Weights of a small mixture-of-experts language model, trained from scratch on English Wikipedia: 352 clamped SwiGLU neurons an expert.
Below are experts of layer 6 (counted from 0) of a mixture-of-experts language model. Rows are named router (the router's row for the expert), down (a neuron's output weights, with its number) and show model dimensions 0-31. Each number is 200 + 20 x the weight over its row's rms, rounded and kept within 0 to 999.
After each expert's rows: a language model's description of what the expert responds to. This comes from a sample of Wikipedia text that the model never trained on.

# expert 8
router,223,174,211,222,179,178,174,170,188,164,177,173,174,200,181,225,174,181,221,223,187,179,185,173,176,225,213,226,201,180,169,225
down0,234,168,182,198,183,208,194,171,183,191,204,206,217,213,211,182,228,222,186,184,173,200,198,205,205,191,195,212,190,238,216,237
down1,236,180,188,167,238,232,180,170,207,193,222,244,195,206,183,212,171,231,185,249,174,183,209,228,145,206,196,217,195,203,224,181
down2,193,218,182,205,208,203,181,227,202,227,172,191,196,202,165,178,227,218,225,203,202,225,189,179,185,169,204,208,199,224,197,201
down3,203,183,230,216,207,248,243,234,196,217,199,186,208,216,179,174,209,214,197,161,215,236,212,159,193,195,220,195,196,190,206,196
down4,179,184,194,190,213,230,227,178,181,201,222,215,211,206,206,236,163,193,175,188,239,198,216,192,210,197,193,221,223,199,186,207
down5,176,177,230,162,203,194,206,223,201,191,224,242,217,213,200,215,219,214,171,207,184,184,184,197,181,175,172,180,227,211,222,196
down6,204,178,214,212,224,181,170,203,196,178,192,177,248,208,209,207,203,226,214,194,186,197,196,178,230,225,192,192,186,186,188,217
down7,202,183,203,193,215,163,179,214,172,191,168,191,172,194,192,244,174,187,193,194,216,196,214,200,219,210,246,236,185,204,225,184
down8,209,207,201,206,169,189,184,195,220,221,178,235,215,239,164,197,209,206,192,204,222,200,169,213,225,188,191,185,197,185,180,214
down9,210,217,228,187,192,205,188,196,182,189,187,209,213,174,189,189,187,213,186,184,241,218,188,216,197,213,196,168,165,191,219,222
down10,212,224,218,190,195,185,217,180,216,220,230,183,187,230,228,173,187,203,217,225,218,225,195,183,219,183,228,176,182,206,224,186
down11,160,234,211,196,211,194,234,178,186,181,196,192,221,183,211,200,225,229,192,181,137,202,203,211,219,173,198,198,164,210,181,189
down12,243,184,217,199,213,239,197,201,244,168,210,165,203,200,212,195,218,211,190,200,212,210,176,187,212,216,205,170,205,181,202,204
down13,182,220,232,195,177,217,176,206,218,210,202,186,221,182,240,193,194,201,227,213,195,200,232,163,213,206,226,196,156,190,199,189
down14,212,215,168,197,172,211,177,171,175,213,190,196,192,231,198,178,155,170,207,211,206,196,177,237,197,197,176,208,173,208,173,229
Description: Arts and media nouns such as film, album, music, literature, news, and year digits after "In 189" or "in the".

# expert 10
router,224,177,195,216,181,179,174,171,185,164,178,175,177,187,183,227,177,180,216,225,196,179,189,177,174,227,212,223,188,176,166,218
down0,215,191,201,173,192,219,210,199,197,207,173,180,201,188,180,152,181,215,199,204,183,249,174,208,181,217,159,216,175,165,206,245
down1,207,189,209,175,156,216,213,219,194,220,173,170,206,222,197,208,161,220,202,204,187,198,169,211,184,194,196,215,216,201,211,204
down2,216,193,197,150,188,209,225,180,174,171,217,213,237,214,205,215,215,224,226,173,195,202,228,208,200,159,207,183,186,187,228,216
down3,206,236,209,195,173,201,221,187,213,196,232,184,198,195,231,209,215,188,246,225,189,174,206,225,143,210,214,190,193,193,185,184
down4,184,224,193,198,147,218,200,197,207,157,182,218,231,172,181,228,183,198,190,229,214,247,188,179,223,192,199,215,208,204,186,175
down5,167,189,219,220,174,187,187,179,229,223,195,192,204,227,204,164,201,198,206,175,233,233,179,235,194,203,197,174,210,220,180,187
down6,193,205,228,205,201,154,175,183,201,189,216,211,188,155,230,217,181,220,210,207,185,194,144,220,208,180,184,198,221,225,200,199
down7,190,207,237,205,220,202,173,226,208,172,220,217,161,185,169,195,204,211,203,205,191,187,227,185,224,226,185,220,165,219,196,219
down8,180,186,220,197,218,197,202,190,211,190,180,199,209,188,227,221,194,207,207,228,220,201,219,184,187,192,168,159,149,236,206,204
down9,232,182,216,224,175,208,207,197,209,171,216,176,213,207,200,260,194,171,240,219,181,172,222,185,186,216,215,211,218,213,221,211
down10,206,219,207,219,204,209,220,190,212,233,220,202,208,198,209,194,216,173,173,211,210,203,219,220,201,229,208,176,205,203,203,167
down11,188,212,163,190,193,233,209,191,170,207,208,229,197,190,208,228,197,193,166,192,204,207,224,242,201,213,176,166,193,181,200,205
down12,181,200,233,207,210,163,245,206,170,213,221,231,185,224,190,223,212,204,198,219,185,226,212,217,227,208,159,207,222,224,196,204
down13,232,208,212,181,200,214,196,191,188,174,233,192,208,190,205,183,222,204,205,211,178,193,231,195,214,222,196,213,182,201,180,210
down14,197,207,177,193,195,197,194,205,231,187,146,208,193,166,229,177,173,226,174,206,183,194,203,199,208,197,227,184,184,195,191,153
Description: Last word of a proper or organizational phrase right before a comma or pipe, e.g. Engineering, Battalion, American, Government, him.

# expert 3
router,217,195,189,206,211,186,179,194,185,206,182,170,194,233,178,213,178,197,224,223,179,182,214,200,202,209,220,216,167,211,200,226
down0,232,214,198,226,184,168,191,181,197,174,172,202,203,198,195,235,230,184,183,219,233,185,157,197,198,187,232,203,224,193,163,184
down1,202,232,193,173,193,233,227,160,170,221,203,248,210,204,167,195,225,191,208,197,200,223,186,191,212,180,210,214,182,222,239,214
down2,214,214,183,222,210,163,159,163,180,176,195,198,198,208,179,241,193,172,229,235,176,212,201,230,201,182,151,208,174,168,224,198
down3,217,191,244,225,184,191,217,211,210,225,201,201,199,192,181,187,205,220,217,184,215,210,213,180,181,199,215,224,191,187,171,189
down4,209,222,244,240,227,150,196,160,175,178,215,205,224,249,179,200,200,205,185,173,228,192,200,188,226,213,241,203,218,215,176,193
down5,184,212,188,207,211,243,194,197,188,195,198,181,201,211,162,187,230,236,220,227,208,229,196,172,207,204,203,220,203,213,217,223
down6,186,210,199,216,172,184,193,204,207,196,189,221,179,209,194,213,214,187,212,162,214,178,191,190,176,217,213,201,209,225,219,195
down7,175,208,188,172,194,205,169,159,173,187,187,221,231,219,172,185,180,219,187,217,210,182,210,178,202,174,223,184,229,185,208,183
down8,215,212,192,171,186,189,208,147,185,192,209,178,185,212,192,190,161,184,208,220,212,191,215,207,198,189,241,213,180,191,198,170
down9,227,217,234,196,159,187,178,156,161,217,175,186,235,200,229,177,198,159,200,207,197,208,207,223,223,205,215,215,184,182,170,231
down10,201,205,186,193,196,176,173,191,186,221,179,152,182,204,232,192,220,205,232,190,186,183,199,191,165,209,192,211,195,196,176,218
down11,164,197,201,186,196,214,189,199,179,191,201,227,192,178,220,186,183,198,155,167,197,183,191,157,200,227,207,176,217,200,201,188
down12,204,215,180,241,188,215,209,228,204,164,231,166,202,184,179,193,187,200,200,215,210,202,220,190,216,190,170,184,227,186,203,205
down13,208,224,157,186,177,207,199,237,231,196,184,208,241,189,210,189,209,169,187,205,181,195,195,221,209,236,216,226,212,195,222,215
down14,199,209,238,234,232,184,190,244,203,193,191,200,176,148,209,179,169,196,175,184,186,226,196,195,183,238,181,233,205,201,184,213
Description: Football and sports vocabulary in club and season articles, such as Cup, League, FC, Apps, fixture, plus career section headers.

# expert 1
router,226,204,214,227,191,176,167,226,189,190,188,179,206,175,170,195,188,195,218,207,186,193,188,205,220,206,203,225,215,199,189,212
down0,190,190,200,233,221,207,172,190,225,175,209,187,217,225,204,259,221,180,182,200,205,160,232,203,188,196,189,238,197,189,204,195
down1,195,212,195,222,234,168,174,223,186,181,209,192,203,195,198,186,206,204,203,185,229,199,190,201,202,220,197,177,216,188,193,201
down2,191,200,235,186,193,180,216,201,221,178,192,150,190,181,183,239,201,187,169,186,209,195,207,192,208,210,194,210,200,206,188,186
down3,204,199,219,200,190,213,197,213,182,176,196,195,216,225,187,194,179,218,211,217,193,193,215,196,192,171,210,196,241,210,194,196
down4,200,196,188,222,221,207,189,260,213,177,214,187,192,202,199,219,205,203,169,188,203,168,200,209,243,175,217,185,201,204,197,237
down5,202,197,237,189,180,186,198,227,160,194,207,183,229,224,176,192,167,177,204,194,171,183,202,238,195,199,191,229,193,206,209,175
down6,189,190,206,221,201,185,210,199,183,210,175,166,171,221,183,163,233,223,209,217,172,163,190,180,202,240,211,178,183,205,224,177
down7,226,206,200,173,210,191,199,222,192,193,193,212,192,239,186,226,236,199,190,173,186,183,224,219,210,219,201,208,223,189,173,198
down8,262,177,186,222,202,201,206,199,142,216,174,209,230,213,191,189,174,252,172,193,221,198,200,223,190,225,193,178,211,184,221,151
down9,201,211,235,169,236,240,215,180,224,195,198,177,206,198,189,223,162,200,216,190,199,188,204,204,211,229,204,226,199,169,218,198
down10,196,202,192,197,171,199,190,211,213,227,171,226,176,227,219,187,218,238,182,216,217,183,184,166,195,238,184,200,224,209,180,193
down11,201,187,182,216,216,199,204,199,162,191,199,176,229,206,182,217,191,186,164,188,200,222,174,176,220,214,220,208,195,169,214,218
down12,211,212,207,206,163,185,187,200,181,212,184,174,183,192,161,228,170,201,205,170,198,205,175,215,199,200,232,173,179,171,176,168
down13,189,218,239,203,218,156,203,221,212,208,172,214,196,187,227,200,201,193,230,198,199,173,208,210,206,185,198,186,176,205,251,202
down14,197,173,159,189,222,186,178,167,213,196,214,208,217,146,211,178,195,209,208,191,185,199,224,213,200,250,197,217,158,235,197,175
Description: Capitalized field labels in infoboxes and results tables, such as Votes, Candidate, Preceded, plus mid-word pieces of foreign club and place names.

# expert 4
router,225,173,190,212,184,180,221,178,174,217,174,177,185,229,184,217,190,183,205,196,201,183,173,183,190,227,217,227,190,158,199,218
down0,186,198,186,200,152,196,214,212,207,183,231,210,202,199,160,205,206,229,200,189,219,229,196,158,195,191,238,194,163,224,237,195
down1,224,199,204,197,184,165,176,210,175,150,207,164,190,221,184,199,213,202,216,224,174,221,211,179,217,248,237,159,198,220,203,203
down2,242,192,200,221,211,177,214,236,218,208,202,217,200,174,233,210,208,194,214,199,200,193,209,185,211,204,206,175,189,187,209,197
down3,214,200,213,168,202,219,216,221,166,226,198,150,230,207,165,230,186,192,197,232,179,217,232,208,192,167,207,187,179,181,200,221
down4,190,209,182,201,220,222,197,159,167,187,229,173,204,221,162,190,203,224,211,250,183,171,191,213,210,213,211,188,216,229,206,174
down5,171,219,182,176,219,194,202,192,224,200,170,215,191,200,213,236,208,217,210,204,225,176,207,198,222,209,188,210,173,161,206,205
down6,235,218,189,218,213,201,207,213,197,213,216,183,211,206,201,249,249,191,196,188,166,196,191,212,215,167,208,208,188,212,199,182
down7,196,182,230,244,200,178,192,201,215,192,199,182,201,212,203,188,227,179,160,217,204,241,179,223,190,208,208,213,191,196,248,172
down8,188,221,209,197,215,185,192,175,214,175,199,176,207,210,193,199,235,233,206,217,203,185,196,224,214,180,213,209,194,155,178,159
down9,178,175,201,165,176,237,200,161,227,196,182,236,172,223,185,199,209,184,166,231,239,189,218,213,219,164,212,206,200,207,192,174
down10,238,211,163,173,192,196,196,223,177,205,199,208,229,222,189,220,203,170,225,197,166,199,213,200,188,179,240,205,202,201,211,188
down11,200,168,196,178,212,205,193,218,201,186,215,175,192,195,196,201,209,181,167,180,225,159,191,185,180,185,207,253,202,210,196,182
down12,206,216,215,230,219,223,202,210,182,190,187,200,197,200,199,187,151,168,225,226,188,210,221,218,205,219,193,204,218,192,186,180
down13,194,203,200,232,215,222,192,190,179,194,178,208,199,203,213,177,204,218,211,248,229,192,196,182,224,186,188,184,256,201,203,219
down14,206,175,212,186,179,171,180,193,193,193,191,212,173,194,214,212,170,200,146,204,200,215,196,207,216,204,194,200,161,229,195,198
Description: Opening quotes, == heading markers, taxonomy labels like Species or Order, and raw byte pieces before Chinese characters in name lists.

# expert 12
router,225,172,192,223,198,177,174,171,189,179,177,173,173,197,179,225,176,179,224,223,185,180,185,175,173,226,211,224,195,188,169,224
down0,186,239,177,221,189,198,195,201,179,189,204,176,196,148,155,196,213,182,182,206,182,212,225,180,193,224,210,206,199,192,192,184
down1,193,221,218,193,212,200,198,202,200,183,200,221,197,227,210,179,208,207,161,166,178,206,239,178,212,209,228,194,162,166,221,231
down2,185,208,185,201,196,236,192,239,227,166,215,175,174,219,208,185,209,204,189,193,183,188,211,201,197,211,245,222,189,226,203,225
down3,183,239,208,200,185,220,216,216,228,178,210,225,208,190,201,190,182,181,171,177,210,179,184,218,197,241,211,203,185,179,197,206
down4,207,191,199,189,245,175,219,192,190,200,218,209,230,195,135,204,179,203,216,163,189,216,251,172,173,188,205,227,178,197,195,172
down5,211,193,205,198,188,221,189,224,224,188,209,200,235,195,198,192,223,214,185,191,180,222,226,188,187,162,205,213,187,216,201,216
down6,208,206,230,196,179,237,189,213,185,230,190,212,211,154,190,203,211,215,183,201,227,198,206,195,217,174,211,202,193,212,211,181
down7,165,220,235,181,191,215,210,170,246,187,196,191,202,211,211,240,213,205,210,236,217,199,206,183,153,211,215,153,208,187,212,244
down8,183,177,183,245,239,188,200,176,196,221,203,198,225,225,232,237,172,228,197,202,194,150,203,209,205,211,168,195,225,184,182,192
down9,189,219,168,198,202,182,190,202,246,194,202,181,217,182,221,165,198,190,202,225,201,230,203,204,204,181,203,222,201,218,191,178
down10,203,190,198,204,207,210,213,192,223,224,168,180,194,180,207,206,219,187,180,179,187,170,218,229,232,235,216,178,203,199,211,202
down11,187,228,184,176,187,174,183,157,222,229,181,200,219,187,203,167,228,160,192,191,177,181,212,183,243,188,201,203,198,215,200,208
down12,178,201,237,173,227,200,207,196,226,204,217,195,201,196,192,184,205,180,192,215,176,214,212,232,212,263,204,217,210,200,210,218
down13,208,215,163,189,180,195,201,205,190,215,206,222,233,206,210,188,229,195,194,188,205,203,206,219,212,182,194,191,185,206,197,212
down14,187,228,191,149,180,187,242,185,182,188,229,210,182,179,187,189,190,229,217,191,194,211,170,178,220,201,220,203,201,218,202,219
Description: Opening capital letters of names after a line break or space (Gertrude A-ubauer, C-elli) and opening digits of numbers, dates, table counts.

# expert 0
router,211,176,158,204,209,173,166,191,164,190,188,239,181,215,179,187,214,198,221,238,198,174,163,173,186,220,168,221,188,198,165,227
down0,210,181,187,213,204,213,168,198,194,225,186,218,189,234,228,200,202,193,223,195,206,202,195,182,214,202,151,207,200,232,210,181
down1,178,162,207,225,206,188,229,193,184,226,176,196,195,184,189,216,205,207,167,190,179,214,165,192,232,211,195,228,217,188,214,204
down2,188,177,208,183,210,198,181,171,181,197,169,184,173,206,183,228,195,238,214,167,209,216,219,218,172,205,218,195,219,221,218,179
down3,191,209,199,217,186,247,190,205,193,178,229,210,169,204,179,214,199,177,185,197,199,178,184,210,209,219,187,216,209,161,198,215
down4,218,209,183,197,205,178,209,179,199,227,194,190,208,174,199,193,227,215,174,229,212,192,201,179,193,173,195,172,195,235,208,228
down5,206,207,208,165,216,186,232,187,206,207,173,180,175,207,234,161,190,222,142,208,200,224,220,203,192,215,205,220,232,224,211,218
down6,218,232,234,199,202,190,216,201,195,226,206,190,192,202,180,224,213,216,199,184,217,233,234,179,230,205,164,210,195,189,208,229
down7,193,192,192,248,199,205,171,240,180,173,191,200,186,186,209,235,203,205,186,187,218,179,213,178,223,193,210,243,196,177,218,169
down8,194,202,180,190,199,186,206,186,202,200,201,193,209,194,182,197,177,226,205,182,200,189,200,206,197,199,201,196,196,178,153,185
down9,192,193,238,183,213,180,168,216,208,224,161,207,171,223,197,206,184,174,191,197,189,198,207,202,215,200,223,195,208,235,196,191
down10,197,181,204,192,188,205,172,202,198,209,222,196,219,220,181,228,168,203,213,202,219,201,183,182,233,190,185,197,197,190,173,207
down11,197,185,205,233,249,218,220,191,216,180,169,190,222,188,213,228,219,182,220,200,195,205,189,202,185,195,203,216,227,169,193,220
down12,198,201,195,157,173,201,196,223,219,236,188,216,170,193,190,182,191,208,198,176,217,187,207,203,201,206,208,224,205,217,172,203
down13,215,201,209,222,169,199,204,208,149,184,172,175,204,210,203,200,170,165,174,190,180,194,170,184,151,219,185,210,180,186,184,197
down14,203,222,231,226,193,201,181,220,215,178,190,212,196,212,237,183,201,244,209,199,206,212,209,196,200,211,204,182,169,168,209,133
Description: Middle pieces of proper names after an opening capital piece, as in H-orm-isdas, H-ers-chel, Bl-anton, New W-alth-am.

# expert 11
router,229,167,197,227,222,189,172,189,183,167,180,222,170,202,180,218,196,185,207,230,173,207,180,178,195,206,196,206,212,192,180,199
down0,160,203,184,225,204,184,203,232,179,199,206,195,203,162,195,187,189,240,174,234,194,216,209,209,216,203,209,228,204,175,233,248
down1,180,190,175,199,208,171,204,209,188,187,211,218,215,208,186,188,225,191,220,234,226,194,186,216,179,217,181,164,202,217,207,203
down2,193,238,206,202,167,221,161,222,191,182,187,222,211,217,193,180,195,194,239,246,211,195,207,192,181,183,190,238,177,183,220,169
down3,185,140,215,211,178,169,227,202,251,215,185,212,234,197,158,213,219,226,178,218,200,192,196,222,213,234,181,212,208,167,183,189
down4,187,205,184,190,201,205,190,168,158,184,193,198,221,209,245,213,202,216,180,228,239,206,198,197,218,158,202,161,171,171,212,187
down5,195,215,211,207,203,199,219,204,218,211,218,219,192,235,162,185,206,171,212,201,177,237,217,175,188,171,186,211,212,199,191,178
down6,230,211,201,189,207,218,184,193,189,203,141,214,210,234,186,145,193,192,205,184,155,228,190,219,193,199,205,193,200,158,199,174
down7,207,226,174,206,168,204,221,194,200,178,179,254,220,190,205,189,187,207,205,192,185,183,186,197,219,204,212,194,174,184,214,223
down8,176,189,182,174,214,182,178,169,201,214,166,189,166,233,189,195,187,188,205,197,194,179,187,180,204,240,194,178,223,220,205,236
down9,178,188,194,176,168,211,192,187,174,229,215,209,203,218,183,230,211,221,166,189,210,196,214,192,198,184,186,198,241,201,192,225
down10,195,218,191,192,219,192,218,155,206,213,186,191,187,198,180,198,189,178,198,211,218,174,175,221,237,209,175,215,212,163,214,211
down11,202,170,186,182,183,214,206,211,217,199,188,192,224,207,218,178,250,212,192,204,208,226,202,198,135,163,195,190,188,177,216,157
down12,235,186,194,198,186,189,180,178,206,206,228,202,179,225,199,147,203,197,207,178,218,190,184,213,222,221,219,237,167,200,247,218
down13,227,227,168,186,200,209,159,218,164,210,211,189,197,191,235,236,207,216,200,209,191,205,202,245,201,206,192,229,190,180,190,197
down14,216,202,211,200,171,189,225,175,231,251,210,203,206,207,201,232,199,221,217,181,208,193,202,185,194,222,215,182,219,219,216,207
Description: The letter z and pieces like az, iz, za in Polish, Slavic and other foreign names, as in Krzysztof, Byzantine.

# expert 2
router,223,174,199,220,186,178,176,171,187,182,177,168,183,194,182,226,175,184,226,220,209,184,188,174,189,224,201,221,205,188,179,215
down0,192,195,172,201,173,199,199,165,232,201,219,187,215,231,191,178,226,195,229,200,204,162,204,180,219,184,170,221,204,205,195,209
down1,224,189,205,202,234,199,205,200,192,195,205,187,203,221,173,177,206,198,211,205,196,227,198,201,164,205,218,176,192,182,204,155
down2,240,188,188,201,213,166,197,180,227,206,193,177,194,190,207,170,199,221,209,203,242,203,177,220,205,180,196,200,205,198,216,204
down3,191,190,217,211,196,193,227,196,172,214,207,185,178,187,223,223,220,180,217,170,181,182,240,192,215,172,217,191,225,159,176,195
down4,183,209,168,201,203,204,227,195,232,201,173,204,165,218,202,230,176,202,188,208,189,195,192,186,202,196,207,188,199,186,214,157
down5,175,205,176,176,190,198,231,195,179,181,212,223,182,140,184,207,219,220,236,187,213,232,191,207,206,220,193,180,176,220,182,191
down6,192,178,240,255,183,202,225,212,216,187,200,197,177,219,153,189,175,227,161,218,195,168,180,186,212,219,224,222,230,194,177,217
down7,164,195,185,208,197,233,227,197,223,167,233,224,212,209,173,149,210,208,208,217,224,184,216,198,184,170,195,218,191,184,205,199
down8,206,214,177,173,193,214,162,210,208,183,192,204,208,202,202,195,204,143,195,180,197,201,191,191,174,178,219,208,173,141,215,177
down9,185,201,168,198,205,165,191,184,190,206,177,227,223,208,168,209,181,223,185,186,192,213,180,208,188,200,159,168,214,184,205,201
down10,215,202,206,206,224,223,195,185,237,188,200,235,209,215,227,207,224,238,228,195,199,193,220,191,224,234,185,220,197,216,192,197
down11,185,186,204,181,198,240,202,196,228,211,214,230,189,186,190,204,178,193,201,189,198,190,192,225,184,198,198,178,216,169,204,167
down12,229,192,181,161,175,192,205,187,184,187,241,165,207,196,199,209,203,191,188,197,186,193,200,237,181,200,187,195,195,208,203,232
down13,180,202,236,199,221,197,202,216,196,220,168,211,200,199,203,159,195,192,223,244,198,230,233,166,184,193,190,218,250,227,184,212
down14,200,226,176,148,171,211,214,190,172,181,209,201,209,230,250,205,192,170,188,210,203,181,189,224,193,208,222,226,204,207,204,174
Description: Commas, closing parentheses, semicolons and table pipes that end a phrase, e.g. the comma after "led by Matteo Renzi" or "(Kirby, 1808".

# expert 13
router,220,198,187,211,203,195,183,207,196,233,181,176,228,176,203,226,190,194,199,208,195,179,161,181,152,207,180,204,193,173,195,189
down0,226,221,166,212,225,204,219,228,198,182,211,198,192,178,163,168,175,196,191,214,214,162,218,220,194,193,195,167,193,165,215,169
down1,200,179,238,243,190,192,228,187,165,182,198,228,208,205,162,157,175,175,204,193,192,209,182,187,223,166,179,202,198,197,174,186
down2,228,200,228,182,218,216,207,212,238,187,204,201,242,205,189,207,202,205,185,185,205,211,195,204,180,207,189,173,214,192,207,218
down3,241,218,212,187,241,180,191,219,188,173,213,230,197,203,224,198,171,222,202,193,198,229,187,201,194,163,205,216,170,204,171,170
down4,229,200,190,263,206,206,181,231,218,191,196,197,217,211,210,231,211,209,196,182,194,204,211,211,223,202,197,191,229,185,183,236
down5,241,226,212,188,173,193,185,194,186,207,184,196,189,234,199,133,216,193,215,150,161,227,199,180,250,181,165,202,201,212,191,229
down6,190,178,218,235,180,221,182,218,231,148,188,188,214,198,195,177,190,201,174,241,188,197,178,189,192,191,219,226,162,209,224,179
down7,198,207,183,204,189,173,188,189,182,160,199,155,211,215,196,209,204,215,214,229,208,219,189,229,214,188,207,228,191,217,201,187
down8,242,201,187,214,173,172,229,199,189,208,190,187,206,206,215,242,197,235,205,219,180,186,189,212,203,194,201,204,191,203,191,207
down9,244,224,206,223,176,208,203,223,204,203,197,196,248,210,180,209,180,202,183,210,188,196,179,192,180,193,215,232,212,161,189,179
down10,170,216,205,188,189,209,202,218,155,223,226,202,198,202,192,211,181,236,187,182,211,181,167,160,215,229,195,219,215,226,188,207
down11,227,208,203,172,174,189,190,184,189,229,191,178,232,216,199,234,198,237,215,193,164,193,216,186,187,231,187,213,229,240,218,188
down12,194,199,239,192,198,192,185,182,216,198,189,220,213,164,205,203,205,243,206,209,197,231,197,183,214,211,203,187,202,170,156,197
down13,192,222,204,209,203,193,233,193,228,193,210,187,226,182,230,209,173,186,168,185,226,197,185,169,207,219,205,205,190,217,171,168
down14,226,199,210,186,165,224,219,229,203,212,180,165,191,201,194,203,175,199,201,196,198,181,204,215,228,205,211,191,222,200,168,216
Description: Sentence-final periods, quote marks and word pieces inside song, album and film titles and people's names, such as You, Love, Studios.

# expert 15
router,180,219,203,237,194,179,179,180,176,233,205,169,165,159,174,210,174,172,177,217,204,183,206,214,228,214,204,191,205,197,177,210
down0,213,194,194,220,196,161,168,198,191,185,214,186,217,203,157,198,234,193,196,226,175,249,179,214,182,157,234,218,218,221,199,180
down1,209,195,202,239,165,180,191,164,215,196,211,195,166,193,204,195,191,248,183,246,168,189,190,185,217,216,201,175,192,185,194,190
down2,185,179,216,199,190,192,168,208,224,187,225,205,193,218,221,195,186,190,170,188,211,177,212,197,219,195,199,196,212,216,187,182
down3,193,177,205,182,185,225,202,172,197,226,205,182,187,193,194,242,171,202,223,169,198,184,215,228,173,186,213,182,214,120,163,238
down4,214,217,193,234,189,186,175,198,191,242,154,192,172,185,193,234,199,225,206,241,234,211,197,236,197,196,199,216,179,198,196,214
down5,207,238,177,197,212,198,212,188,203,234,205,184,198,195,218,218,204,213,199,211,210,214,183,190,178,183,246,190,205,254,181,196
down6,225,207,222,177,169,182,225,196,189,210,163,245,170,202,180,206,199,193,188,192,173,168,204,206,210,225,203,189,218,191,238,238
down7,187,169,198,185,190,177,191,187,185,193,202,228,224,184,239,228,186,198,219,219,215,191,188,171,235,189,197,186,193,191,201,187
down8,181,228,205,199,181,186,208,208,208,160,187,197,190,198,210,218,181,222,198,199,215,212,181,217,238,214,205,193,218,230,195,177
down9,218,182,186,236,219,202,200,215,204,207,216,136,222,201,204,187,165,210,194,216,184,243,237,196,198,190,191,203,206,172,217,188
down10,192,214,200,191,177,167,208,238,233,172,194,181,192,237,150,165,188,210,217,222,217,220,189,263,187,219,210,173,196,229,204,179
down11,189,249,184,192,239,206,189,210,175,215,232,187,227,187,200,214,180,152,216,168,214,233,214,179,212,210,194,168,155,213,153,176
down12,201,204,174,213,212,213,211,206,217,211,208,211,171,213,192,211,215,220,200,215,201,197,193,183,194,215,205,217,202,225,234,194
down13,202,198,206,207,199,168,154,175,205,194,230,198,203,200,182,173,195,210,194,202,190,215,190,199,197,211,212,197,194,205,178,190
down14,189,206,200,215,189,213,195,219,189,216,233,197,191,174,211,164,188,181,205,187,203,205,228,189,145,189,173,182,188,215,176,182
Description: Digits and symbols in geographic coordinates (°N, ″W, / separators), decimal figures, and paragraph-ending periods before blank lines.

# expert 5
router,222,173,211,224,195,178,174,168,184,176,176,167,173,194,180,225,176,179,225,223,200,178,186,173,173,229,207,227,196,184,170,225
down0,216,209,203,230,204,209,237,204,219,191,209,196,207,191,215,197,189,209,220,179,172,198,180,232,184,189,221,212,183,255,214,193
down1,214,199,192,232,199,186,204,214,192,226,187,236,218,184,207,192,208,191,225,183,208,248,211,207,222,201,241,213,193,215,191,243
down2,188,237,191,176,222,183,202,191,233,188,223,211,193,216,185,180,199,231,181,241,208,179,188,241,219,186,196,218,218,226,197,178
down3,180,193,224,200,245,190,158,217,198,188,210,216,211,195,180,141,205,202,188,195,236,205,184,184,213,203,185,187,209,193,175,224
down4,187,196,169,189,223,198,217,202,194,214,192,207,226,185,188,206,210,192,176,207,247,260,203,215,195,225,207,186,209,210,213,221
down5,219,195,197,205,233,240,179,203,190,236,205,181,215,209,191,199,200,195,247,218,191,236,228,209,206,214,174,193,210,208,179,205
down6,221,207,205,229,180,221,217,188,224,164,215,229,203,211,157,205,231,215,225,194,180,213,169,225,200,158,169,173,214,219,211,197
down7,210,176,206,218,195,197,186,215,203,219,180,222,186,186,199,206,208,204,153,194,205,198,226,171,179,165,203,204,211,186,200,169
down8,199,178,156,230,148,200,187,199,196,223,190,221,243,255,218,198,171,220,170,203,209,205,208,205,192,184,183,216,179,245,198,212
down9,198,178,191,211,241,178,187,224,201,171,187,231,181,251,182,200,230,230,198,192,222,202,194,223,194,174,207,203,195,202,202,174
down10,192,223,173,157,191,224,226,232,205,207,203,192,207,198,240,203,219,214,171,181,217,207,230,185,214,192,229,210,203,199,200,228
down11,192,211,202,185,204,196,214,193,204,257,207,211,203,218,216,169,194,193,231,194,215,181,178,177,223,173,178,208,201,170,162,220
down12,208,194,239,182,207,224,249,181,193,221,183,232,215,188,197,199,195,207,188,158,192,220,153,197,211,171,168,212,213,197,206,227
down13,192,208,237,235,211,206,186,172,182,206,222,203,210,184,204,183,214,215,216,208,181,187,204,181,209,213,199,220,171,203,188,202
down14,189,262,190,216,211,201,221,246,215,174,187,146,183,186,182,184,192,178,230,201,210,203,205,172,226,184,187,231,219,181,212,196
Description: Common function words in running prose, such as in, the, was, during, However, plus the final cell of semicolon-separated stat rows.